config = dict(
    n_layer=12,
    d_model=128,
    experts_per_token=4,
    d_expert=96,
    moe_layers=[0, 1, 2, 3, 4, 5, 6, 7, 8, 9, 10, 11],
    router_score='sigmoid',
    balance_bias=True,
    init_std_router=0.0332,
    norm='rmsnorm',
    norm_eps=1e-06,
    tie_embeddings=False,
    seq_len=1024,
    train_tokens=409200000,
    steps=6244,
)
Below are experts of layer 4 (counted from 0) of a mixture-of-experts language model. Rows are named router (the router's row for the expert), up (a neuron's input weights, with its number), down (a neuron's output weights, with its number) and show model dimensions 0-127. Each number is 500 + 25 x the weight over its row's rms, rounded and kept within 0 to 999. Numbers have three digits each.
After each expert's rows: a language model's description of what the expert responds to; "comes before" lists some tokens at least twice as common just after its tokens as in all text. This comes from a sample of Wikipedia text that the model never trained on. Tokens count by the router's weight.

# expert 18
router:567497529478500461518511470515502464489521514493510458525508487499513481454484481494515503525499486468510501472471453468476486485469493565477537455497496517489531510487494523567500456502495492463491516527507487510487463506482519503516490489478459539488535522464524495469489475484482494458515449504521490463519491472470485475521502551533493476473531541505511444505504477502506494498521
up2:544578507521509520514502518532503481507505527487508490521519495539523492470533468472503459528480484494473488508497500521524463526491546527495518517490482498491477490515503492536517495544505539477485452497478538482541556477471491458510493483522477485556520490499509496501459507549509485478549473527513534502466488499511498526495456492489533503506500512483454493558488453485494467516498
down2:482491487504446472500511547509494510462505520517448528463471524489524485504466490527494508494502525494516476504496492481498502497530499465586478524519506500517494498464476492502471515481542517549490492509512531484486492491528483516535552523492552494515488507551531477469504497513541475555519489542471512514486514532498462496513510458480531494521479446530487489482488519483451486503474
up3:512498503491501507495506495488506467461469504518506475515516471476495504487481504494486483479526538524517519491453463485496510467487521491475513466504477518542510479494487488518510490493492489517498485517510490523485498510479522486500560453519523508580497531437518450512527459457525495483489427489485485506486512540462510523518489551517507511467527537512540463469500517471483453471466
down3:549545505510516502524506522482459500495496506510501503494530465498491531528506501479471501504534481522503475572494530515485508553523461477503529527531489482516531481459553539461497506502467508520534493523519459519476514539487489492521485443527558480487514517511486494507519518479471490479505487482545466528514496528509549498472501503524489550504465482521523505494485486488508465487552
Score and number continuations. Dash-number pieces and decimals continuing scores, results and measurements, such as –3 in W 4–3, .5 in 112.507, 04:05.
comes before: " |", "5", "2", "4", "6", "1"

# expert 37
router:520521515462503492537570510489446502484475509520498504532504520499437493470491531488510512539505482507499487489521499514476511520544456551503503516522474524501557483482492447465545475447480484464527470519514483519532498502502508529478486493489486497472480496512503516492514511455490513457504486523512508518494478472472525495528547486488454493493513541478527502528491443506525508477534
up8:511523520496501450485498502453541497500524469501495489511491536469519544467476468462522550492512550494479515495480513460518458516512552518496498507476479505522520503471517529508502510511509494487498506502525522533510535555492468496505499514436499524457513522528488469510487454491521492502507500479539472481498482548537459474471534561501497493507502504462492527496528492453477482517464
down8:465517518506491574490516512509475491523507493486499460480495481503484498534523501484520532531547502472494508486462519523523474470493503493477480507477534492489472500473472485495547498509567484528517493493479482482515508483478504487455525536494466515521498502507528501482526503486529469442470445478486536485513520513525490511473459475428476506501436483497518502518474495489540518546485
up9:492554493513500506490466511515521517490499534513485513528521488500483514508502473497502487510459526482494473520446471482521484515512469505533515498535514536545500502517491463511549500528509456547475463519501505495450486490537538531451490466494448462553480479517488466494534544538508466479486531487476512551538479491519476531507493508500479486486486513526532501504483489512528481510445
down9:532467518507521513519479504506476528481512493515523518484488469521490488491532585506503486475477517496517523469495531514489508507520534478511472490499484533524495463534496532521441515449507524492575481501481450478527497525513464501505502525494502504521490482452469517500504532495454506492492524530444494456490531505495466452492508466538520515470524545465496496493520475488484482494497
Table cell pipes. Pipe separators between cells in Wikipedia tables of sports results, rosters and buildings, plus occasional semicolons and Died: labels.
comes before: "\n", " ", " 0", " 1", " —", " 2"

# expert 4
router:531510539522513495518565485520472485522509542480462530526478523508531474483532551491501517487507476492515468514508522492517475455497496547525508489527483460532498512495443544454521499511464518475536471528479480527502493493523491516501443532511490513473481517492518506477511518434469489462487507488514536485491521515449488496500468497489487473510526539513489546483517461504478493500509
up3:477496546494481554521484459497507493504483460479452524507497491459514482479508484528486477495538416504517511524441495486503535542545488523522473489512481489515504501505502524505513471526508437521567513510470516490487508497530517476489455506513478488526532472490501479481503451538502505483520525459508502503451487535499482523513524500473535496526480477536509483483493518505502485525488
down3:466478477524508490429486540538488529508486515519489512520519470491465500504475516476491525501527491519504492463497489507493540503489515513495481518479516467518522514525525472458516499487478495523529531530524499521562482478519512499494456471506498500497463480470504516491511518471487516496533481489508508495434540517504501510560510532481465502554447506481573448487498523508534481503526
up4:545488453460490456472497493476527488507519508479496512515524530485480502500501502477475494531506495522483470482489549463504532417447478456511530460508528465476464478553502499533492508497495463521487476527478489505507467507510516545514466499503492459524504512468490521482483497519483505483507508473518471453432453497456499529491472502474506500533478497487510508492510494486468523493486
down4:512508451488508479538519513456501519512510481529540501477520478500516475475512477539534476507497457487492490507482501497484498482475472499521516460521481528463533536473484490494539466499512483480478516495500459512519525487449517461511495468506525495519489498472461528503514504483488516511500531528469487507500476495534459472472485458500520517478494526530458453451534430500507556477546
Institution and event nouns. Head nouns naming organizations, events or systems after a modifier, such as World Cup, High School, film series, tournament.
comes before: ".", " of", ",", " in", ":", " for"

# expert 33
router:482466519507466482461529513542569527493463476503509498465485508501505499518517495499490480537481446503526553482517515475485513491492492511492516466493460493513493507524505510569539490469489505503480508508480493531519486544446504506503497489509532452456454490500476499492530498506498484483470493506486500501515500523451458529465472524485547463493525527549502472503500493473534452529509
up3:486442503474488488517515508482569518489515500541508488484514514492526480483499450469481443487524485502519545524483513468526501509489513526489504514497484467497490492485436461525515481534487487526513472505502486501481518500496492526509492468475532499538515478549545490515536502501519532547478484501512508478548475472455500525490472556483488514479528469513525546455494486510508455517486
down3:455507447496510518467515494497534520523548482477492547474508542503466500499500523488518538493544503474525491484492492506529478496551503496501466551537482514467491468487497547517495490512497483504477517481463492506489507529504486511508506495557524471505516506451498527479493466522491516522465491513520466480541473520471479453507477425508497517436511473489502498450509477477493482502516
up4:479481501476528462481548479515507522503500511510483506484523454507547483498471490473494450555509452542513557505484503538538527491517463508526546494489471472526498530503508492563519484497510481513499512508511502497517484529488463469514494453513494450497431428515482499512501504456508504492499474497488492482495516504475493508502495500526481485510531543523474513440514516517484513499502
down4:489525507504526526546453524480476493525489467488533466519507538490508487488500469476480541474477517494478515526462503466487513524476540529493455511482507516496527437486513496478486494539490499550508496481492494572524546505516513544496488486501520520516501546512542497467503542533493473504456465509488532496511486482520555515484497502471509451518531484486530501467482469469503505492492
Infinitive to and modals. Infinitive to and modal verbs before a verb, such as able to, in order to, would, can, will, I'll.
comes before: " the", " be", " have", " not", " a", " make"

# expert 32
router:493486483501472514522537520490511506507478503497478513545485508528519461518438510496509480491522494534500473481474507522462488476513443528499489518503484496511475555471466499477516459479496459462530511496502504531516487476464459484490453488532546500493527515484514485520541501492526502556502522508523498519497484501514522493538492497463539475522531520483453480508487467442492493459561
up5:524463498494475520499480489503532505496458489500476479468490503501504535537491475469486485482507457483497489490465501502490457520496530484524485524497486487507498557521475491487508472496499444546533504505511466497486525460534484462485468506515502521489488536501540535569501510486589553510479484517533473544503487512528517499456488489458495506500506472519474472526490491516507505478549
down5:531520507491439500531471509460484522510458522475524473503481479535519513497527488507500481494547541534484467528499507541491466503495483460458526493490522490529446504492542511474487444481471455496484497500544533509515511510536545493510510522503476476522487517506506519518504497504521509472496528504477534536527505514486514538496497475519431491450467488487512505511479541509512467458514
up6:493482542511520517514490527455527505496517501544490473497508523534522519529480506484492485498527521504501549487484487544509477475428494539473506538483504523514427528484504485514523507484540452490463492492499517493524480512521515547514503525544495523502510462504494460473499493469531493516480525518478551509505495485507522540487505475503482452513535506479461510442505541462506481505526
down6:495499487557496473477529508478511491468516503525497505499484515496487515444487489500474460557525477475533515480463507534502497488513522486502479552450485519454519493487523484485490497505524542503484480546465481532544450519526484501474531499529471507526522478481523466527466489535492464492497500491481471503530474481534517506522519509470476476484478469514495538542504483460507458522550
Year number starts. Leading digits of years, such as 194, 196, 199, especially in birth–death dates and film years in parentheses.
comes before: " |", "′", "–19", " –", "°", ")."

# expert 6
router:497517559481496562492536536483511506481519498506524521493463491507559502459547491524443478513522502451532471512486478518515512514501523503509493497522473486491476517467464512501546492532502490456489490471540501505461490500503515538477452512524481507536526517503572498520519473534489512515542510514495512478474528503522468527498498486466471484496488533497520533509519503471513486529542
up3:462503484499532472522509476474445519499468510484488520526489494535483548507487513501487499495440472488549548494501503501522470471505513498478503503504517502530503518506497518502496485490511527510492520481571496522506513487504551453499472491476488456530464505511567441510491461518517493501535545533536523496496527524487530496526474518518482513529502487484479479495505550545543472508472
down3:503489497450564490504502476515509510557517481508484495543571518495500511533517514491508501509488515533512535500527492501492498490525547503451500527506506479522457456555506470520464521488486514515507514521480487517549474525497495517493481507506505458474458479461516479494486514499528472493496521490460518461463516483467504499492505502499497507479526515498569452490498495495463525438471
up4:480512466490500517523506474453536469468487537483500499497513455530495510515513505498477482474472526486526458532488535492478473506478522484498481490458542527464488521547474496505491505455494542501499525474492479510513525472510521549441493497498506536551522496536536531522481507548513554507498489471495469489459525517516468533509489524523497487504504504479459479504475481563476492510519
down4:548493492467478522469500499494474510535508512493513449484484520489542452490495501512514497503470477522495542485530487529495511509543463532485523468480506469543484506511484493529478522468485496502546450515479518528522458481536480453521533475505465535461531502540498488497513503525481483457454477540494504509490523492510511490498482489504445499527506476537525492535524514487466509519438
Table row starts. First cells and separators of Wikipedia table rows in election, football and sports results, such as 9th, MF, FW, Turnout, medal.
comes before: " |", " –", ":", " MF", " medal", " "

# expert 22
router:489505518541486462523510557500487454489484465518493506499528526515470509474521490499561509503487506523482471496475550522480480473495535496472465489505515478518464494501472530534514498503489503467516419499496513492509495500463531518523495534521460508498486464514528483498481485506498528503479523492530535470540512462503433506489504525489517471501528485502533524490511440528529541459480
up2:521516538489487458503488491521513480478517500521482465467500445445528532526414462481453484499477482564538458501498555480498473492505507475499489492466516515541483526514492549511529481522499487496529476492504481474452494468501515529492486516463508462557474537531502518510534488469510499493492475471465509508511534507476485505506517508481494501526504481511504509479524504508502499470497
down2:502540482548509522525487554482489460512467513467497505507485541503542508545491516458476455540507485484521503490474519496519489465498519494481510545517534505477539508533501518453495533470487481528457511492506507425508501496482504457480502512488464501485487475489477506497494451499458447485499490502497506470476463504502494449526494498504492474498472497515496522480455500531458492472543
up3:476507507533458482542490494485548484538482469476495485526520493523457501504482474526465487479511521507500520444453493545502543486473479541485480502513522490467520522453472521491489517535525470471480484509501511448514475511499497484469502529468509544461470526505537481539481503512482531510521448499505513515498517486539546513509524502475512500471523502486464498482494517553504529546490
down3:497508491502553499526510481511499478503488557509463533487501525514519468550506479458523526560504453525545529477498510524518518469511504491515491477486478480509484497502531496520516479497542483499522469535534516514516461511467472531517530569486535492523495523466540500435495493485491562556530500505510524483478525484510492480514502482512514522475524514464494501493492500513505518464475
Units after numbers. Unit symbols and suffixes right after digits in measurements, percentages and coordinates, such as km, kg, 3%, kWh, W.
comes before: " |", ")", " /", "}", "{", " +"

# expert 24
router:547533520483482483478504510543507547490515544500554510525511506507468506483503489476525499478447519513491453464447532508538505490539523497480522476505526508481536492482508477515526517476513537541530509477486520504503504518444489478487521479519487474533459479479466524496498492514464482467497495478490475525469502480470483466467501460532541532524474523512483498512546528477486465524521
up0:485489486465471498489469477498503511479469504499537522525492468481454475532500472537495472516487563467493482492474444527508458503502500519470488496513541476476536504477549531522535537474500528497511517507493458447484472496519503518532493480514500473491488481503506465499500477502501534544480509477463481533456441466482480469492476511508489496483465517505478479486469531515524532545480
down0:486486545525494536527490521520505508498499513474533521508524520498525489520495521509479510525472531479491452475497530471484492543494442521449512460487520486496471512515516529491525523509473474499492538500507502524497500537523528546496504477495584527506461481456492498491510442520447504503469498496514507478505509467541493518481522478468473513526548493524510467516495537545470492522513
up1:514530515504509474524534533481571532493503510487448495471515499504483555519547511489477474512466517523469532481501479502512502489511488518501514497463540522495532460478531480515523514465543499535494496493482470503527521541504512530507469477490475482483471520464479521518486481479508458483494510485514531494475448486488470520508509483539497575480534499463492502494566510503510532481500
down1:536505495522511499540453498504484478502480517478495522498500484492552485527483492530509504566492495488465486482496467456456490477455479469512477484462504536506458478531471484514492490466470500541495523513464504463494510517497504528565482460502545455538520528540493511505497451478531491493516493497535514516466485449481505481520526494523494503498526470496550523505506496495453480508494
Directions and kinship nouns. Compass words and family nouns after the or a possessive, such as South, North, East, son, father, wife, grandparents.
comes before: " of", ",", "s", ".", " and", "'s"

# expert 61
router:480544515528456491519553498507500477532485519513488501526504502478490506462480496473518493541495459502523443545484555511524530512488506510501497510552503489479504528493480557466494486444468493493535507548540526478494499508526491501480476516500513470453554474523493544513495505495481500482524533498552477478486493508494542514532533511542487456510502499491514498485531474476503504531500
up3:490506550504534485520512445528527497519512506548486488508524491478481525506519524460506478508490473503503502490524500495532476462515499515524504458478494533513487541496480498516478525496491466493470514491512528470494460493508478533546525501549483426513463484531521494558523484504532489497510532508506501489512454496539583494512514503491481493504516513452489489537551527505478504474470
down3:456499514492564494510512509471507491508477505529475515490480485538504554543522488487518493512512501498440543518494533412492535503506501476511521493526527478472487511486477503506501504486479474509458462577519500481513483515462484500499496536474519474515506524481545505509534512480515485521530502471543498503515523490466467514519507479511507524429496513512463526480476487519525509494511
up4:498494506527480459499524481558555551491470499478505513509514476513527537479454499511485512500454473535467468527523544487512492479445531525529508487510500499442480520523498517466466486509494477487486550512505526446463489511499494499533529554511489466518476516497482516511515489487525496457453495515517464495449511497506526490508485509511464500496458476504490535501501477523465493487485
down4:504459512478500522498521498459479483522482462499477493498489508515466484480545479526514501480527514505524508490504457486474497560544491458510496521505495472508482490493443477511479504488475512497502456497494488519492534465507480500536508479522490485461499515474455472474506492525516471526513500462534464471502492543488534531457493440496481448536516497514468552535497514547500476551495
Closing brackets and quotes. Closing parentheses and quotation marks ending years, titles or notes, as in (1961), (rivalry), "history", often before a line break or pipe.
comes before: "\n", " |", " and", "-", " -", " of"

# expert 19
router:505488454531513441490512516485475505477469509469509483495488505467532523508525467545498489474499494498494513497524515508496501467511496522541511507519557553508516462493443475458491475493543525511479491448505495461461463525500546522506551533473537546493529492512500525460476501472502529465493492471525536465493481491496482491525482532536500510537506509517530516486497495519479493461501
up3:462499499502522460539498513537493536486458510500472503554483483450472491446483474497518496484504496505523509492513497505467440512514497483552512493483503498522491501488501519498483490505491488498535454467532513545464456517493509478514549574510481488466485493507524487511466489431561504477534505482505517502464467502502518523494500487497518484505518501520501512535536535480501462463499
down3:564466483497502529504542497461518447481492468507447473493504496512529493509557535522513507488529482466530507526521555483495506487483507493507486514506514504442534497539472466492496498498502516534511523495464511508485536503513513530489481540483496489518515452488534529539521523466488486485457497535521503458496515460485499495538522516488482489448516458504479492524448471521505477497506
up4:497488460515501459508495507495521513444447466487530516491468478479553495551529526514500471520489463495509507552501498541510490471527499501482519548509513494495503525475467447491512516512518495489487509509470507481514474498507493486535520565488544479526493480514466493512497458493542521486515511515507481537529539512496550522507485499507458526526510457465531465472486495531506450514510
down4:506523497485517551469511488493477462533515498539469489476520488475449474478487539500477490519498494507501513513526496455462514473515507497512521498494527504483506487509537449468505487473474466485491463462480512526491469521493508490471513477463488499484446501482519543477528552515480450470514528485482513484507496554501452490479457516471522479515505566532469516514530464471522513490490
Prepositions, mostly of. Prepositions after a noun or quantifier, chiefly of (many of, members of), also for, by, from, to, between, during.
comes before: " the", " a", " his", " their", " its", " her"

# expert 57
router:501544517491500487488524561546496494571495487500490551525504483526459517504517527486476462490505495451510500512507493517503501492462455429473530481482483518485538521502502452493508527499511487472527487491462498481453471492475523488487476508489507477507494506528476487502505491479521553460503494518473478500493528496536474476509437521491478484497498526536533554480523508527488531508500
up2:523518487521513494528510479497540506517499521462502528461527479486486523534475465490512450527479471548470480530504521513521488491476522497552437514533524504476501502489538539559504521523497470491491469520487496543488513530462491438501552492504511513504471446516490555502515507458492484497482467457506514511467512472526471476509477489502491505489493478468504507509473524529507525478497
down2:530540505488494521524512510476544496506489463482547512502575479496498511489497509515517554512486491483521502495546459583474451500515534450491437509520494499498491457498513508477500510492520487498497501484462517502480514493493550499475463513502534505472541482501498467505493533551492496502486493478490472507502472512520470490494513526526505497473500503503542509532523519469512569508519
up3:508480478494507490483530490498499506507506488459479463532516478520522554546456488455529460479497531490498467508527482499517503531526472455481525515531510530517537505505487517499508538456478506486485504493480506523454485497521511467473572489531520509478489479529518484498468461515532470473523526529557526510487467500506474514485524513462484501463536489500484490502483499438506483455476
down3:458500481563498495527461488531483541469490482484534481510509501506487483508494518490478517532494453518483485485486511521456494497490517504469482517497542502494516506484535496496529481461536504493499503503477471474492496498494481481533456548531478434482540501562507490482505497502491502560481471477482514529466492491529518532480496483498507470511495517462523447528510463500501490581480
Clause-linking function words. Conjunctions, relative pronouns and determiners opening clauses, such as that, which, who, this, while, when.
comes before: " the", " he", " they", " it", " is", " was"

# expert 59
router:472496540519519562519535497492516526499476488433469528537512489516485454514488506493533474493566492481495482475497522543504484502524458524512503511500519492508527533479462516494494463476492493474503481447496471520510462485485469490479489488534515510505506560513514528483537510499521530460487519535488525513511458453500537498524551513467475483527519507472528469497488473486486512500517
up2:477466478493480552536546528499485503525482498499487446509486479502522450504495454511513463473524467486501502482507480490470505497491484482514508533456488546496539526505502521487458511496501467556473490463495502493473490526463524481474551509511478496526508485554491500551529495535497520423503523506499505549486522487500511455479524527508522502505472519496510498471481546479496501473511
down2:550500554513493469465491504507490528497501500526537516518496521505538532469519537518495551502483543502517519536494504514537473504487481477511482491526547531511524501514548480499502481540478548455539509528513498520529506460497524539465509493515518472438491512497494506469485527487503478537497470497546497503514515517529495467443530488494550514458504484527483493503543464490509504506498
up3:482486490509471502495513494505473569510459485483486494561506477497522506469498510517497520510479497534497474497447503506511477498501524466502522545516459476536523553506494488463465454477511512484475506507537480498504506465512486480495471468500501487522474524505473486527447453503546544473500455471479518573508481515471486481522486526522490515503494468495476507462469483503521478470530
down3:517481536509510494494482447499495445484529491467457511481492514493520490468526505521518467485542499537514494500495523494471478513489541513486493512496517536460529540468489566470533513534461493506465519494506462518494510497497507488476458499487545520535488484499538490521533486450517513465459512519502510491457465505483525538479476499519491472460510556479485502500482548537481501522477
Years and dates. Year numbers and date parts after in, months or table bars, like 2014, 1967, 1960s, April 2019.
comes before: " |", "–19", " he", ").", "–201", " –"

# expert 34
router:456550486471510498518508494493494505481524461500485521453514534530541495493513503467549499493517481486531444491537506470493508482508525538543460502529522526494466523543505487513553474483488522478557512458508469512504504536498503490477486502499508528466536492472532511467484466519472488434493512513481529512503533454480518455514519526503537513472525521510510532472492505509477498500490
up2:515491462511475506534476541497561516494514499456529508491540484509487471476496473488494515471552511535516507474506519451514468459544493490501499521510459506484457544453482484467485513498459504516525511504501477524482489450488469480511467496480477480536517511500492531483461502525513458551557535498511507519483511483515536476532481453491511500468520517500522549493508482503489493497482
down2:556530501530501463500474497512521516495483492496505476488479455521438538486448524497451448484532477491463513503471524520502493502500510469502513442503504479507502480502506499501518487491534488517492468543456513466493492504473502543430471546508475510514476491500514504468488475505499483494511523458481440541501501513515504492489529518520495465519475507510511519465459510534535527475527
up3:499497517506482476496512512473537533490504492494497519509542508515500500505556505509528524501507550519466514502467464454501485479505552502505534512501496444532461508495471506539541490455503491487534513485518478517476471500493518494522489519535490528497529544482534462491459485487538489510522494570489489490524488481522458522517534556499482483517518485489490475444554506528534493483509
down3:482494512464501501508490435519512524499507531484459552534533530549500487520493516536478469540502501534509518486528439507492498458467531530462524518481489513486533525505475477484465528487454496464527518502472493494510497482529428514496516514461523525527474497507476459491497513514513483484513542534482467503535484515488512528524501524501498474509485518541511504488473473520479462511536
Digits in figures. Digit groups inside numbers in tables, vote counts, prize money and coordinates, such as 000, 500, 45, and thousands.
comes before: " |", "4", "′", ".5", "1", ".4"

# expert 51
router:525474537484503507501500461523471472517473507502522518519464499537501557492498510530503463509500491499515465521508472468488480488516483559516470480486523505450497465463514506507491516499464488470471476542515472496499478525470488498504501511445542501461505480477512545532530521502496457446476514501492493512521481496459526480504524519453545519518561511522464508477456508496499542519501
up3:495498513531526513500498482517511510482510552492517513494484493507524528494482528472473526510514498507459449505511481482505528481477498513508507559492502477462511494486534510538502510464502478489502514522457503485469491478479491516540491508521517467537484530484454515512486474537546529431511472475516467514488487472546513436504508552502505476553517461545489504496463491525523527547505
down3:478504502535513452487503525502478494533513516498484540475506465504461482481476534474486531528524486483490498492528500495493511508515509492510499483446491470454505471565504529513489488497486461440505494515469475475485468472523490494489534494513518517465471493522558533504544487468441519570491504493537499509462468498515514457535532508511508501503470464500480481490503459499506524480531
up4:458484481482514497493499507489484549527472504476484486486516482518508525534524450480487512546486500506512524467459455474477482517549473476502482537495482506570482540510483458501519482499499518520465493548501472528509531504489478476504496529485525501506471515484503521496496525508514530433525506527525472516515471527490510465511492554507497484532496491531466548485480523528489511545449
down4:494528519484491517480468502498489487476528492520479537543550527473483496492516480455503514476462522514492475520468493480472568523488483512553532491513533511473473509516460533477489509536536490475520517471482537499507488494494496502496516477491499523464522521518512468511517517553477522452497533452530514543497483534541502530448524488495489542484492525491496480481552478470493472502483
Prepositions opening phrases. Prepositions starting adverbial phrases, often after a comma or sentence start, such as During, According, In 1556, at, with.
comes before: " the", " a", " his", " well", " an", " its"

# expert 56
router:506460516521493491541494509532504498526506489493491464474502493556501507510506492475506513495479539457523460519522523514489484506508476504505539505522536509506539491451520521484522452482510500492525487452533492538508472445499505514480494505491535470478486538530516524507501500473493519430519545479526496501538415516485495535501533459517473447492482471504513528521480498526498519495513
up2:533485470500512523511477458537524518471482507512514516511526468524508509512492452510542544524484464505521510479535490501526505521513457518431501475511482481475478521475486449486500516491490505465542515530512500529490467505497489541507539455463463502480505505460481491523483487481486513463455482511500491544448477501544522499474495495501502519509541509517536499478448499538531470527484
down2:509471522510510518484521500509485496549490500498476500507465495508484514438504517441500474522469476509484506519541531507502484495506508438488526483526513463510539486501495512494522513503483562476479507504501495443497529488542527514478505500496452484475526490502540495544473579529520515476511497542504526474519487524484459465491509499499498465523468546505471534517458529509509494533517
up3:510483512506437496501499511497498544544469463496436500477501465511528470535469458465496472523504509565525512488494482516469465526521544484504507522554510534554513491464484491462481482535518493505508526514473506512467476446477507538479483504475505488494503507513550497508479524500510464532514497495475499524473495502496514509488468518512508445524526511511467483488521530489495452502506
down3:510480497508492473496544537463495484529504467489498495497477529449500493534501491450480515466509505483478480495468463532495484465515514485481496527544456510481524479465487472476493485520510505502475491558487463547474473529489503494513473507420477501473469512503503463485455450520441503492536489499477508497517512508493500524493495516501494451470542545519509509478521540496473501493474
Word-final commas. Commas attached to a word ending mid-sentence, such as season,, 2024,, famil'y,', coastlin'es,', before and, but or which.
comes before: " and", " the", " but", " which", " he", " with"